Below are experts of layer 4 (counted from 0) of a mixture-of-experts language model. Rows are named router (the router's row for the expert), up (a neuron's input weights, with its number) and show model dimensions 0-63. Each number is 128 + 24 x the weight over its row's rms, rounded and kept within 0 to 255. Numbers have three digits each.
After each expert's rows: a language model's description of what the expert responds to. This comes from a sample of Wikipedia text that the model never trained on.

# expert 21
router:121098137106105120115111145122108136115137134112070169148160119100111172120117108125126138109132143139121101150126098093176126151132104086131141144082170083142088140133119112149144084126135070
up0:114128164084135153155147139096088122124135132098106131133129112091110138090138138104153082120119115132169140134150124125171109138124144111122144113135150081122095116102149111153106107154118028
up1:118109109113128120121132122133134100141161127126103112139159118142109131139060104128146110135109099144110099155135133135136092138158125109136092144117102148132108177087166126159110098158076088
up2:149133098075114111101152109126151138089112133141123163143166087156117140130115131138147077176110134129100131134191130082098085139120113117104125177135129123076135096141154110113107102122116125
up3:123138151085123213137138140117142158133150095127117123168114151113121167160110116098107130103133160131121130094146102123144097116126100106100078134113142146122115130162121124159152112106128117
up4:121095158112103143136155122077102132114131160147118154095108132068152105174147157145102118140098138150123102114167127153143137151137157119143122127116077065144155130173161112145101132161092113
up5:157104125127119162088147112093131125121134147121099124112122121114107155131130090086143136124148097124165128091124114114162122158099164114144184128102121090142161072098143140161195147124148131
up6:130096100107138103141095147119130140105147111088123137181176104110139191047089136113135159123151071145085149137149133152180144131115145134129088150127132108124116098122119156147124116110101126
up7:119136055090107167123099126094125146096110108166110125105112156099112145085140180121111142115157124158147119087141099140126150120115121128145146135126131129111137142180114154133110092097137113
up8:143105142128120167076141152121061140132139128146134164146154145112108123066122118145138156122143145162173094112109158116141158149171141115175134126097129119085120107140121120139089118156199134
up9:169132086155133136100135113121102098136137112114118143139142105095130099117122097133127099122183127094138091122153095128131105111146160097158133128091126129094127102091165137088109104106099124
up10:151115126129147127085120135136096182120144106133096182176123139145116126155103106118101187177101133155159085134135134113104147104129142089153123122110107121116149141104138139140147133073192122
up11:142143132161120097119141131132137114129177094107126146086148129111140094170124206133143147142106118154198122133123115111149092120154161091127143072106102120153081086127138111126118090163125107
up12:145122109098176103099117084159140153159123151134106124118117095125113201141117067103093102138132146109135162154126121093113143116096113144102163164121129147117119153116105131167162081102084114
up13:141108099097111114107128129129114138128115143094129146137154093093136148148131148100148161145139087142138170146120199141135172125121147148155112099077154169163139122113107116117185139140129139
up14:132096163125120116098121169140130139111151143138096118133113083141129098134123158150116147116148141114090131116165163109174147151163152100151170107125135079129102115130142119133090127126126077
up15:102068145136110123143097138102151139105104130152091144124113110113148099127116114074148087123140161075131147115133149101133120120180170151117155168121138075128131077116161127153080103127165127
up16:092117153132128131150162104141182145142111101138117144101133149145170141137160164142098134139099149131142167128130082182157107126109119114128108145114115143159094164141147116159167085149126119
up17:133087129126151113136109146149106175102164140101116139135104128164115117131107144109082138134130107155149085145110157090125129144138173078165104098123127141150116169125174182158147142145145112
up18:140094127140125148071137098099145149101128121097120147067141108139131114095107092114144156132085137105133147145131123118126119109154160099157139097131130114154167168161143120100147101125103130
up19:130109108120132098058121125093144126116143119153117143130170137100127160135106104130110163110139138096179141097114167169160130106163160158140125132134162107117163097115120116143108134146141122
up20:138112105135110151113081137138128129090136132141131153116086134129120125124097096139123133118084150142150099171098085107127118148184124157163127131077154111146115101142179090105123128134125095
up21:113116136123102128067108141106130107126145093128120104152122155106144121153080107135139141114152147144111115112143161122146146132123115124166159183118138121127080120105114135164091134092179076
up22:112123077139110160089104107126115120200129116166114156075163123081143123122089123132112143123091140122147140118122180089143134162116169118116125167127096120143165133111120112136132175138119118
up23:123102082101120162127099148145143126110146121116120159119114116081108122104130187146121137104088125146148151114107147113160140139133178091119111112118094053116147116127155088161107178133150125
Name and suffix endings. Final pieces of proper names and terms, e.g. Agomelat-ine, Palat-ine, Nat-ive, Chath-am, plus date digits and capital M.

# expert 17
router:117134136135118168123128096160130135158095088129065173146162114065102122114102118129133132155114133110140107089144089116155154155135113096133146160099126112115122151152092141151184149092108117
up0:106113149128129143119084146154118158164137124168109156103146120111142120143116132090118153131136129076126162133121142068155187124115092136129127116111112123113136133082096085123169165149111127
up1:120170125129131134143141099133086104166138115127077130152118139112083109102143151119132047181133093150144104153128107112108142130106158100147110129129127130094112113105128114101095128170096126
up2:147102105164138113174106126157138126127100121084119171169126153123133150124094174127112127182142122118118165117102091086158147124136103103158102103072100128128118137171095147120099105152105116
up3:145104104135139154108101130137090165172072097116100136133132151100068165126167179129118153167124124151135139112152105122156126178108156107105103157111136128109107109163141098143144121134128109
up4:107137133139110140124162079160121094173097131137093135097139079123111151114120137164132176165102107113143105124147122141144186164117130096147140125104155147148151173134129148120160117119115143
up5:156163154156125131140154094124109134092070104127138136140112147109132189115119162157113143131113143180156161167142094132145125102102162135161161159116132082133106108147144164155173142110132112
up6:157139124152139144127108109160102112151154097132138159122146101115132139071097131141110098160118156072123144106147120091166099117125122071134153084132119118110147108148096114105132089117097142
up7:128147108090080086095134092148161143132105101151119151147131110107130088142120125142100119132155123120108127109142112126113175126159147124185138169119095119128079149085124138116149119133105110
up8:105128156136209113181143125116125124173145114163114155117105086120127120122149101137116082148137147157127095110148142124133104118168139145117112155127136134118128134089106167120099097115142116
up9:172134141090107131130097123139132180144126135097095137106124136081118117111120147112096147114154146128146110097103096160123128166140134056128167149127105137106149140138130170151119149124113112
up10:188126136099123127134099102107108121117147110159073153143130135114150146046105129121114108111087137171117121147143102095152140143112130123161129129114142086098116129129115137131111080123155066
up11:123104171138199166135088123119128157134116126132100121144139101083074137141068104120133125134124139145108127138151087065150090124130102101124116142102171153135088152165133149126154139149107109
up12:120138148122171115106108123154098153152141125152058135138149113097119119059091096131113103089116117114117130076146111118143120148113117133153150187153122144115110123168110185141133124174103106
up13:123115134139113145105102108113082199134133103134107123141120093127162131147112128132123088163151141076125067120157116095131109100147138098085135091111119139151141132140093156140102092099151118
up14:152090124104101134120122108143153157094099156109126165146104136114122145122139115140140076127122111104112132100183143153109149130162089132093126142120125105114110150117078125141178111118114128
up15:099142179154135138170164096126124105154122102122113164134132135102130126144130123101178126154098135153117126093109095107135112108102172150158139127137138090150130122114127134145134112104142114
up16:153119181134114143102120084159103125118137137073127142096091136124094126160101116149137100170114095125123128117131117111166147144141183159117151138122155119150123128163131109092179088139150120
up17:110147105106178109129135124106101104135153151103079150076159148108146122111130154145092126132128132090151127109108157150157171129146128122102118176130164134167151119159109135147161119105114104
up18:125139121106150136109154110131109177107124139138048168096163087143109132120108147131103164124145122159133138122154129135165120175128141100152168147119109109108090157127127126143092087120163101
up19:132117131095110158105164125170093166161121151145114146110104129097102119096144185148070125097143105173130149103184094079116138189155085144111119127149115118134135148122112139173127132113133117
up20:130152143092181130154134105126130147134135145165081170134147141124094093093100155115114111091142115125115125112182109111094108102139149136117142112130120117147100135140150113115172128136105111
up21:134130081116153135152159102110141166122144128162123127148138113127132125157109146113112172114110093145139104113132117135107188157142087059116124102135132088131121137156075103110162162156123133
up22:120109129129100164175118107145107173158069146143104144182131128142151131174128107126117152130098145092086142099135104131151110113129145130096132137080150139159099142160135137135160120114129108
up23:139102108117099140128133117109128119164129075113108146150135098104133123162137179104149103130212147114103119120153170139177153127112102159092146114108121102129106171062150099102145133101137128
Word-final letters. Single final letters or short endings after p/m stems, like rap-e, Cap-e, Spou-se, Bush-y, B-ian-chi, plus table pipes.

# expert 51
router:146113121116168132132118098146118112137120109122087147176194115105132145102089142123094132146088131146133117130174103112169135190145138101133142137066136103136123149119110129161126104128148113
up16:146127121113129157100144126106133158179097174166133145109117131083129159154139141084113122114121143162128106096157124122128142133092107146115115172134116093104120078109110140157150123113148123
up17:103129098129140126161078154119076124158094096144121155075107119109151181116137130156159081168152142121099137142160150153135123108094106133097109125132119109124131097144111116076131120149116139
up18:125127160127095147116134148139119119126167136166115137131158094147108176155123106120130151153092125155079142091154150116118135156132113085064085126136134138092130131154091103155100170125125134
up19:105154158138148161135123149162100160150081066143126129118165130111105152100129166152123110144089146138140097158106098159140118108118100149145166151113183123152101149149138128129158123080184108
up20:171115139152166117089138068137098126128116162115116151145113158108078056157098164160116160155143139166128121143170107091156122138182157124179110131086110124152136131131127137133124115115117101
up21:143117131094165125150145147125109131102111118073111148115139136148152092129111131118119088185132127103137123142203149159130111165093109122104137127108113153110126170158127155135149083130107119
up22:094122111133108119103164102122106097126096132102123126146183156118118142096088099158115159180172129154174138149147166131130101097142102140123087143132095123137124140165125156188151097133133112
up23:145137135163139150136136086147139121171096104087138159111129154094102168130158092099147103147087134083133119119125099122122140123112142121099163158121158140150120108095127148133141087101095122
up24:110162140120087117057139169137081144092139094113107130141160118116141123077174169120146128154157134098143131142105117133130114108112156125119173141109121115128132109133115158169143157116161123
up25:164157115107119157142148126111152127133091111097135137125102178102135091125119188118109096141117113138132135115160127142149185144110111129114109119122117084131102169153102166146164135114124104
up26:146130140135173147133118143178109165111163102090139127174120144178081112097140112106113112179096085128147170118138133107161128140144140104181147114109120135125112148090125121126166122127121099
up27:177164147100115141130151140125171165154133182132114115175126120144121106111130162086138093111114104162089155115152106153104140139134144054113104128087107127142116146125117151149150159173080136
up28:153155057092133127106149127125143183132103120086093134158152155137152130109105110136096098110114119153133099155164134170139127107144138139145133159151169117089115135168088154099139125144180121
up29:152103105157138187129102138143143184118119100149123134144133101123096139072122081129116187135097100121116172137126091063131132144142121106153149104095165125136118120131126157132129121118112117
up30:177113129163162159110116118111107124147138108109133144103167113134100115108069106094126135159118124120100156078135112117170139152076155115107124138116115133123124155171119159098156083127145122
up31:154118093093125116147141110167122129162156127097112134117128131114148147063187143140131139139142113166162140167162145127183112141166160097176080131100139126147128137122124128200106086111113113
up32:131102120142123119114151136116104148106124099137114138135125123149111122105108140150129099120096156086112092104152114099116082126064145157114115129108085122118133113145142157121115070179151122
up33:145141157134133168159140100119119133142132110122097139125109115090122130093083105170140118144128107126151142073098093103109112113131115113158148142097101108109132135170097173145148117142128131
up34:099112087138117128113173139161090148145160082164111169135122116142128106110125143124086124108141139148117160129119100124168112129115144074156116127108106131114082115133139150118149063132122119
up35:191169132120123109124136119165158136130089116091124134134172131118097146103127106167116146123132135145169161141144098141126110141134139122178153166132141096094122136125118161104131109081099113
up36:157122146177147158149195080116107107134143112098106150117183080114134175120121151128136157130145138136145143124146094067142151134161140130167114127106144128112129124148111109132128131183121130
up37:145100149082124094129109124166124184131133133124078153101129115143112122141150117128079108140158138126126090171151112182142149169089134109115145122132129130100131156120109143141103098128062136
up38:125136109127109171148095096174103172137106122170099129112160099132145116130154132117118151160131139125118108137124115096120147136117096152133107188105145139109135080119136160130127136094180125
up39:146114154114140135120148131108122157124163084116121149095173087131120111095115126152183159164106154124155108166181139099157134114145132100107163117117147132132112124132097135085138144145091120
Line breaks, it, an. Line breaks and table separators, plus inner pieces it and an in hes-it-ation, Webs-it-e, cap-it-al, adv-an-ced.

# expert 19
router:116116144145134167099139107122126137148108104118067202102153128127136124149155121115143146152097126120146131115138110112169122170114123121133160155072157126145087131130151139150150079122154103
up0:153094096092113113103125129142110126157119140172112126131124114135138111093096118112153131109138089151161136113140132074168100153110094128158174145117102116128118151136158193149120139144108106
up1:104127110140119150147134125131134146127122094140076163128162106078152124108098182089123120149141131149136114128143132149161118161180112087127132108120126094091145169108123162156146104133129100
up2:138136076132085157115123095124128134146119170114103134120157116111088122133077124134152179075097125105115139120114142140147148135088110134126111116112133147127126149075108111140166143138128123
up3:118085122127112149136137165135121107064111128117100169150101099143098172167099137138161088148111095098127098133109133095112112151107155077145148126072130138126119134109158125123121084152151125
up4:102146045129129173096132123110143122145140087156115178122123095121100170134098124128070150136123124134155115099194135147104125125108125116155123140129160153127129104143162135094116074091125146
up5:095122148131126137125129154128155125112121090126131130108150095160109102154152160099151162102136163125111153128121121170141119149178111039144125131130140145124119107130129127130170095112078112
up6:124165149117102138145173091103072138128105129103124124116110148084141122149112091134159146112136124144112129135163109150104085154119170112098106151073139116119153141124170170104102168119097121
up7:110091086150154142094160124106105149133114126140065129118094140096126123162123113163106132125118126200095094121110132134137091132137168137112113161129126094155099110119128101157137122162150137
up8:113118117093116154135123159103088096122145145111114146093135117136135147105141112160086143138124121166172106139141158100151114152143132133120141153131126147101123143129131100128082094144171118
up9:097131136154128127110127112152148125156088152144131121123132133108101126139108109146139156137096116174123157115107158137106104137125151129139142138086126125113112148131082160106129155119137127
up10:121097132113111134150140146107072145120108172090138158132145109088153147084161131120126140130125150091117131153123180137110096158147090104131157165112136127133121152123120102141125109122144122
up11:087160141133173123161103131114106186115106098073098149115137161143165123096137115115119132134176145092114115154115118148117184180083097129136162144111117115146153155082116158152135105101150132
up12:142145117119138140069158105121131159111140121124060132125103100103159157113098130129140128172111120115154146124129098131183122129150151115147152112112159104168145156131131122145131146146134117
up13:144128165129174096109150094132111134125119078137080130123146132141132158137116116122106115198108132136160148105134104118144125138118106154152168191110103127142115164138157115135120114130112101
up14:111104086134171150152131085139131118079130104174110144115134165114116174152110145101135147173107154139120106101109168139124098162097151145138129168122138133134118128128124132129145120140103127
up15:166096128128167090104179158148169144155141140133118122151192149145160136119086153136125106132119108138129132114158149147126125180091106142168136184106169126126130138109136127161158079101138110
up16:132153131127127107183135156090119109096123115127019140146148131109109143128119123085111091145122100113105115110154143110171115143176137103143151146117140141120141146131135106131125121172143139
up17:113116140131139176134126131100129123115154125115110172114127113115123146106155120118149143134148128110120109114140157127206135131120141099140124162111159125143114134163115131150108094105116119
up18:130113104113149152146142134112094106158117150157110152164124180107123119104172092084116131138103116172139151145148109143119128155113096086109143130134152105147142131124122172149150104090156128
up19:127121124143112140116097153097102114164121070113134162099116122120134120142154098153048082141124147133117171148133131107116125122110110110151145164133119095135110114167141162169127152150129118
up20:120131132126114097140126154136131147124150185116153126150130121143157085149152141155142147169095181143133083145131146119112107127090165086129176176116060096082127133141102162122107154124118119
up21:119163121124159139146098134086117143110111119142091145121177069132083105109118142072135080161157150118104131128097119148106136096108130116115121138088142139121121099156122180123125135069121130
up22:135108142117106112164148098134161131093118100164091126126161130117097115136122134113093139137159090100102119121114138152108095109159122102150112166135104130103117134158117175132148148141164134
up23:101133110143149109138104106144134158155140120147091137122129112076145152137116081148100149110137081175159135117132124105153168107121178125154160104101104136145149119156141129084157140156160099
Second letter after capital. Letter or digit right after a sentence-initial capital piece, like A-t, Be-f-ore, plus year digits in tables and He.

# expert 23
router:126111157132142144141162084126112141129100084081070184116164106100151143122106143141132144165097143148128150112149101138154117175115126111128158140065153116132110146123132128129182076126118114
up0:139140138109166163126130123144138158124118160092129135171197091122145165084127083127132161112107061117133130119126112134196148169133116126119155105136117132118135136129124119143110096079102101
up1:104160136112114133150134126161133172170085121136097110127099123086120128135179132133106096161132152126110130123095133130168097129152096145152104129127135145113107148110099143156152116105181136
up2:167102099126139107138128147155150160119135103096123193141126141118116151133091117127141140143089158123119105155125101120199194127144105092125142124118156109135100102113100141131162073107155145
up3:140113117130133159104115149108108167125168176090117138125135130147131117115151125107152133115183120124152123154147158134156138110142095131130127127150158108157166137144174141164099129158144078
up4:133145144117117145154147106124147122172102073124121140137132143107135117099118153131115150126076143125148136117131110134128125124095114125137189098121165112125104076122114108116139137057169118
up5:144093108102139161097117109110103137156080141091103130140124149048124144150126156132054119139076121146141102103149096117148133168120131142127120131102134140162130123131126166134134078098164112
up6:148110141112160147110163141165163143094104125137112140143182067137095150122163161119114107112083142151115117091134150139108165149159155120142172109107115134092075143175123139147127107121100136
up7:108125111146102136147144129100099143107183079139064133125149103061120098082166104119124173166144134152138118144130116102128138096130132091147150160107130120146137147138104133134105114116134116
up8:170161082089112080102078108137110145150133122169104145119167130103121114146139146141097135154081143119094089145149161106089149118100137133132147133091070129144137140114121134139107189137120137
up9:139156116114150163154127098160103137162099122103123147129115098111153149135125148111099093146172121131157141116116121162103128143122157086186132109077098116136150137164135145101092119112089119
up10:172133090113118146121143090093121115165128100091121131116185121127133131101085123125107155094110144084159117113112196135132183128141133150142170155146123135119114139108067117091157175112114118
up11:129144134091102148130166105121141175111119123136142180166092102126150132123101129117114121148104136140127124080114164122140117160141123108105124079107083133117149138156079159125146121108128144
up12:150135180131150109133131139137114141119110085158127134118112138154090105141118144112069137171116130161116154143117154152121093178126131104131113105097080133164078116143123145094155125138142112
up13:169147130112150106128096135109116126144160136106126159134113128149135114160095106115155118166150090137150118134135150087119134138108138080094150101101117132142137143134127122125125099150128137
up14:124122103124176115135167114086128121142104104095111178063160156106154138103095177138136135136123130123134120128166105150124109142108161148119140104122115108079073133168109116160148096101106134
up15:122147141128143147108094139116188116162100112193111162100110099129114123126094107129142129134146155144080133103133158126135135180103109105111143161122126136097105156159144097102129093109182127
up16:177105143099125163111147114127108148167123160066118147106101136111135114056143119129117115106103134089101131123143126122165122161156102122170150133126155130093085126112080153142164102094119130
up17:100132131089134103120127091173147104083122097158122156122129135141130095148159132134153134103119145154138125133100092118142108134171116126154097163124177111118121128138103111132105165143177118
up18:114118101122143130163107082133131116109134128126085151104109110074114128139154099120136091189131123092120110068129144130179112092189151128151118123099129131174139086156118093133102098114144136
up19:162145156095140151113106115149157133162105110154115162117131097105139115099100128135148151120146137110133139068119080109122171194159128133120127188132122147087100150121098146128117109128145126
up20:187120093095124179099152101153127103181121120136120144144122134144104144117101148112150157154112119119161139113176127136152128135128133095124184155095150155134089109087132145126164132136120131
up21:154133145104144134161118137127112135187130127147134150133130118123099121149113140125143129169129145133123158125186148128165151158153119148128094128094130097134143167100127115143181122140128105
up22:168100077173114127147148125116118140146144167187114132128160110141144159154130094129113134153112137144135109124117131101122147145160147114140094151106152137111130106154121111137143144166110125
up23:105096140123124176120096106162154123136174139109118155100121108119146166108159110114113151158171114114141116129124151127178106140091122135113125129117110121115103148176156117142165134150131117
Final y, coordinates. Word-final 'y' after a consonant stem (Bod-y, philosoph-y, compan-y) and N/S compass letters in latitude coordinates.

# expert 30
router:172092115101117132124148122110107118130110084121066174127182106103154159092126140136150158128122135127106117136171102126153108140137131099119135126074181097134089112129117122121161087126107106
up0:114136109159201121072104142135122122115178111141127152121128156158102108116167122116119108114160116119092122118182150115195130120108111085087080118114144091131105119092141166089112098096125117
up1:167149130115159132126120127140144099116152179132120126129138088120159147105063154085129139117113146123101121157173135160158132107142116123103142153111126081082124105149143139132104128088098095
up2:144134094119144142134136104106177113089133117144141134119140115152146142131146144115168175155088135173108119127179160111154155112128142085141132167130172137116137144120118117116127154162102134
up3:169154125156148160106155105115087150136137129138090133059130106147114107121125134105142133106142087106113148109184083104117117177152166080120130154127118113129159153126129117081131113147174127
up4:176108157112160129134186093166088141124142151122076122146146092117117160097094171151140102123074118138121161103166095111131110136100090114165115098116122101129093140144140115122152065136078120
up5:148170134173187119161147141102144122105127193113097128141172102151139117155104153086140117114134139139106106118131112152131137178119125123144166140124092113134143151112128125099120161140084104
up6:126116098148119113101142090150119121143108115089121118153132087103092129133123071117145120136093146152126108099172095140188174136145110114123164137118129128119112116122099106101142106115141128
up7:168130139149107126145128121116162118067136102129084123124186109130118091105095113095122083155141093130094147133155141126143132103116132120155099138088116115168142119108134210135155123134091131
up8:117158162100151122124109135148148137150133114104113128160095163114107080118125079148116130137122101136123085120103123096131100097160097080157100145104149122114126151072142115157137157098115098
up9:099116123159120145154158054113142109100132107141116148112137087097161118144119103136157154115121151114089132086130096130158166182125124140126139151109142095096117185089108122120144105123134135
up10:137115133177127140133167115119109132094094103106120125137121128136100124169071112116096110136133123130118167145182118152152137134143105124145147142108115105127113159119142158128124116118138107
up11:129096126139110097062132110174135123140125125118130123184101140125139139125082107089145113126128130152113153151114115108114090116175098140119127170085150088115110143111123174130130104094094093
up12:118101075093131161134085137167123131173141165151102121135182155135122140076119141132116110122117147101098119090125160121127195155169127125130128188138153154152109121100126145139127125122151122
up13:128085120097129149138138129153123104106158155151103139135140082088142162103121127130117072101144090104130123126151125128105131135124117092134162160115128111105105114156156114124109119120112116
up14:136088171103110121156153127123093142095113122094140126120099098109113113121141149117115102159117135111115133117154112137136127179175133087148094108083090114108136177102110142112104082187106114
up15:121147131127139145119147116167112121142106086129093138081109157092141097128129092150117150136160147091185120135116132142122112112144155118132121165120136141103112149121155150105087082102126135
up16:137135120069146109133077127075101099098146138100094202118146092100135191094130117137126105137093121135137112139110191100108119124141139127131115129146140152151131136149145108145112116123130124
up17:116124151151128134084086155138135147088118078117099164122123132085114165094152144145102139134097148106130153121135139128163151171109096095164113158092137113092084147124137110116160075121173144
up18:145155150117090100105113131152147123130127137153110109175174105134129150107143162121121096100059129134120139123163099151127123130104104130145132145105113130136087150129090144129140125131087105
up19:111156107112131079138119101112107135093132132091104146122127138088125120093078110121133116142146112173110129109108181125144096128099154120169163188129130095141116098122127160175135088113127112
up20:160154139134127127146175123144127143185105140132112146124111148117145149086171144108127149113121157107176145127160101136147206136147125110138127148125158109097156113113117184119112118080127134
up21:136102125099126159135115144100113154129145130142090131100137124149144121157143141084127136104138120103160088134121148127150172143141149054128157140074112120122138103143160128116137101152114135
up22:143098122073134153129171158157131191112126161100144148150141106165113112161081144141146138129102117151097076111150104113132116146107117141119137129106118107158129102163105151103143119125132129
up23:171144147151118164134140102119150107120109059095135135112121142109111132110131130092155102111089107114162144119098113103180111140132162115146162135104111100128156107091118168102153107133144127
Vowel-ending pieces. Vowel-ending pieces like y, ce, ine, ing, ame inside names and words, as in Atyrau, Proceedings, same, King's.

# expert 24
router:166108123132122171116138118152139128120141133127086145139137137143120119086106120103156137129100148158128094152129114111163105130151117102128139140049174072097131115112132150157176100129132096
up0:116135133113122109118180118140120104143107147112125144112182103121144146170049140140148177156157076145163097160166175124136138174131152082152132085117146123117172153140142132128147134108104134
up1:128134115091119139138158149152133143134092124160120143145105129128123118117129168144123136106142149164140134155149125137151120140160124127132129122117148138092119206161118109146153127103155146
up2:120145126139134129177146123071159125150120135101133123136161141118135134138123081141156140148097165153109118143134152137152194109093096109180179126137118109157139111125090139139111092142131117
up3:174133071135173146094154117124163110147129105110105110187131114129128135105132090103123104138091112079096101133159130115123160103127134124119102118114141123111087112134118118131149128156123133
up4:151129165129174128137131133125134137126123127171130137168165144146081118111134164110125145137112108156175117156116105144170142110142117079157152146116118097143172111107097129173095109127127135
up5:140156134137128119155134122110050130092154122144133143123126122111103126116109103104144145131099139140113097121155144113171137131147101052156144135109121106097109098103106109179121130100125137
up6:142092144126108103138141127141122123181128131133134131123113136110146133146102168152101146128157143137153077142114163146152134121110158105106122145114123100149139070097159150149145127138063119
up7:104118143130118170044094080134139078110140086075132125160171132130090160119132125097127166125141109102124150139164170097137113126112175137080140134127136102124147113122136169114150149105134127
up8:156102155148140144107163136115115134153088106175115123171118126107120143119081099133092155122143133136102131114106080125155171124178111125118118169093167143091120154106130145082146113116151130
up9:077082107110127107156104115166089151110146122131100147120112108146131145099153118087125105131153070125134122119185135112118139130088135136130122135132145111113085145145127080167132114153156120
up10:146118124151150161112151159141128125125117135136129128131137111138099143102082163188118137111105106172107112100122119123157147130162096113183140146078093090092097081142143110115171149107111128
up11:117121127109145150076099102135121154092141122126092135149110113086128142143091092117119175111128156116098105114106113100130140120157096155121121165099140105136133101169121116139093106137153112
up12:142092115160176154137104142141091163159127109133107130157150107118147136132158143126131134151132145128168150069104112096163175109147154127120109134092124137123109166142101147164141167108146144
up13:146147124142129131120179132152126133145117119164111124158146108120136144141150169134142156130162145086169142088115111102104123129102136098153179149110099124088104116121094140104155155102125118
up14:176130119111119123086195149145104106159113126137121118122126129131145155098125133132137145117132157130166124148109130151153083101193157146125084123071120112109063107117142134112078143113151099
up15:104108077144162154132108142151103162138125107129119138164120155128097171096123101110076134176121104155154104113121188081123130118126120080137120100102123101129119094166142102160169137114127089
up16:170137093144126188121110144128120143075089125120107148116142121129155105097118140148133127100118121105130140138129104119112119188107108110175187099101123108132128146108138130100166123139152150
up17:125114119141153142131124107109102173135149148152127143099156139100138101124084110134118135148170089103068063094160150133142129130129157122127109165097111129149102121087079183111143149114132099
up18:143117160148141153127113098118156145097107117063131141151186116143142135119084147103148144139147135159139101153120156083148107107076129114110127129081140146091143102135131102157119168089128091
up19:112137145132097117143154118115108159083131135100124143139135111109186122148106106163118126129107159152102137155121112161118133150099150092147118153102087137176114118138164180147131090101119137
up20:125140131137120174113109151107116117149111100176134126152149130128162115150092110141084110132132115152151102156122103080147156128121127144144152137084122086098121169113151102125135160095109111
up21:113088142127136148133151145120119072160117070153139158132095147114113121123149119118116143211141138132147124146135125127135126140104103124125149102108145134108100141093104131093145134155131143
up22:157146113110123160094129123108172140136110104149124121114127137112098109093104170156129145122120110153117161120128143124158113123106091119174142127089126149143113154133110182111164106127126133
up23:129114167164121144115135127140098139150107154155123129132158124122155115171089163154139157097108108142121160119144114136118164140104158122150107127110150126128080126121163114138168145169113113
Mid-word suffix pieces. Middle or ending word pieces such as at, l, ard, ess, ian in words like comptroller, hoard, petrol, depression.

# expert 28
router:125103141147150142109128094145125113152119138114091157121117138114117128114122094133128130129103137150159104111146110111156117127128104063129119145092154088089140141121136146152127116116146078
up0:117095128117149144208121101110147110095094119123114153129153136097128169116143189089144107130138161110115108106133155129148145155112167114107184102122119102117112096104078132105144106161161101
up1:119111133119111152120126133156083187155139143120099125113122089114126120134159102121097127123119106146139136116131102128128157146161143130154154144121144100167111138116131142155131161127117106
up2:129122128119112097129144103158160109103125146098109142123118117156125102157152093137097133167154099116095117096176132166121140112127123088147151132124095103124115120150103144114133158120145101
up3:105140111125148122109127159125132105143120078170128113112145143137120120106149121122149160157097123120177160139161135146137138131117136097154144140097110125119136174156114088126132167174151125
up4:131082130108142097140136171149139115148159148135120128138123113151122152123155110067083113163091161146172123145115107175144138122134138070118132135122133111107122173086131158141099079118096124
up5:181120100169121134133135068113135171171101120125109141125144138120165115093120137160128134209106122119102093100119164137157141109097126127167109156077106148133123135134103123106124144124118123
up6:122127127106117122128124153149139130079164106105112121112186153148134159097123156138137119120126093143169156147130151163120137177116130104176143089110128113147125144129087106163106120149101111
up7:111137083121152123133111116108092134128127156119142147183103133119123111147168153114158155115133136152128141153118091138161105128129117124118122156108167097107061125103132159161143146154080115
up8:114098145117132157158141123141138129095140145111084125125120059108104189160148110074120112141116100137099147156121159118151111151158125132141115127083109128127113163146142081152161090166102106
up9:147119119155074103135145126149157118156128115119129128151137119128094151072141132158123090141136101130146124183143112126133138172118104073172139095099144143157114164133113135100132116141128102
up10:138079115136102119146170133098117080126152131097135140121130117134168139097088128102147153152181082107137114188119184128133121109124147110127142114113143159110142152099131181133102093158086087
up11:125131151120168164105128124159067135107151096145128145185126126124120093066122137136127151134171121167139115118131152160151109105155134071152124126127153094069107121121120133126116140131165066
up12:113137088109094105148127129142149085082158118147127115143136139141117140086140117138095099132137139101087104147139139144148112089151148115146116122089114113166139069103149099129123157164091107
up13:088129146136116168168162075126097095101119158126109140111107124122137155156128129099159112117102145168140122117148138107146126134096102166128124150116144096126122159121128111167169081147130102
up14:111156087140125102102113126144119152123104143121110129137124133057134125150146104110144152083117171154143097122165142146160176110096148085123138202128118082136138116128112133127130133118151120
up15:122110123124130106135079121138131134125142126098129135088106130115133120135127123132116178127131144122114115101111132102133121132122104063175183162131102099144126113159088129146171106177124094
up16:111126127099138127091092106090132120086126149108132146129146132109175141134130142069146091123088131100127092131166168142145162121160126132103118150121138143163074112097134109119120087106136119
up17:143139126148184119108170146122122118149103133074104111152123148132161156118114125095117128181134107135137090189170154173165121107126150111095122164101110097122127105118120176094130103126102109
up18:119119111131124093083105112130141107100108125101125165109154099132151139156109137126151151141109152122120075140137104117150160144179135075097127116098144138141126142129104103107141149126140127
up19:101082097095123151160174127096107141141123149148135152109115115113151118145123100146171141126184126098167112139133118123153087130152129117101123171101147111134155151139129104144134135110100121
up20:115125145140134141093108097129092089114134138133131147121142130139133138135096119137149170175115095161103135191132155143122101163136150103121114109117108127168133143146128119172117126115080105
up21:148109090135125162095103095079148112154123135096114122142141137133127153109119126075114098090168140105124110165136155119120105132148115149103101149111141102168125129094154124108109139157119108
up22:150088132145141158159160094108134170146152150141095151135092135106146097145140112122142132123138118135128113115120102143121141146119144083108110126093091104138127138122149169147157084075103107
up23:137165108120095178121153099143161144114122139134136140160131169131094114115117139121085154137113114122086100132133111183133129113127083095071136097104169140128152143159105120114175127127069135
Letter f and zeros. The letter f inside words such as self, soft, software and safe, zeros within numbers like 10,000, and W/F capitals.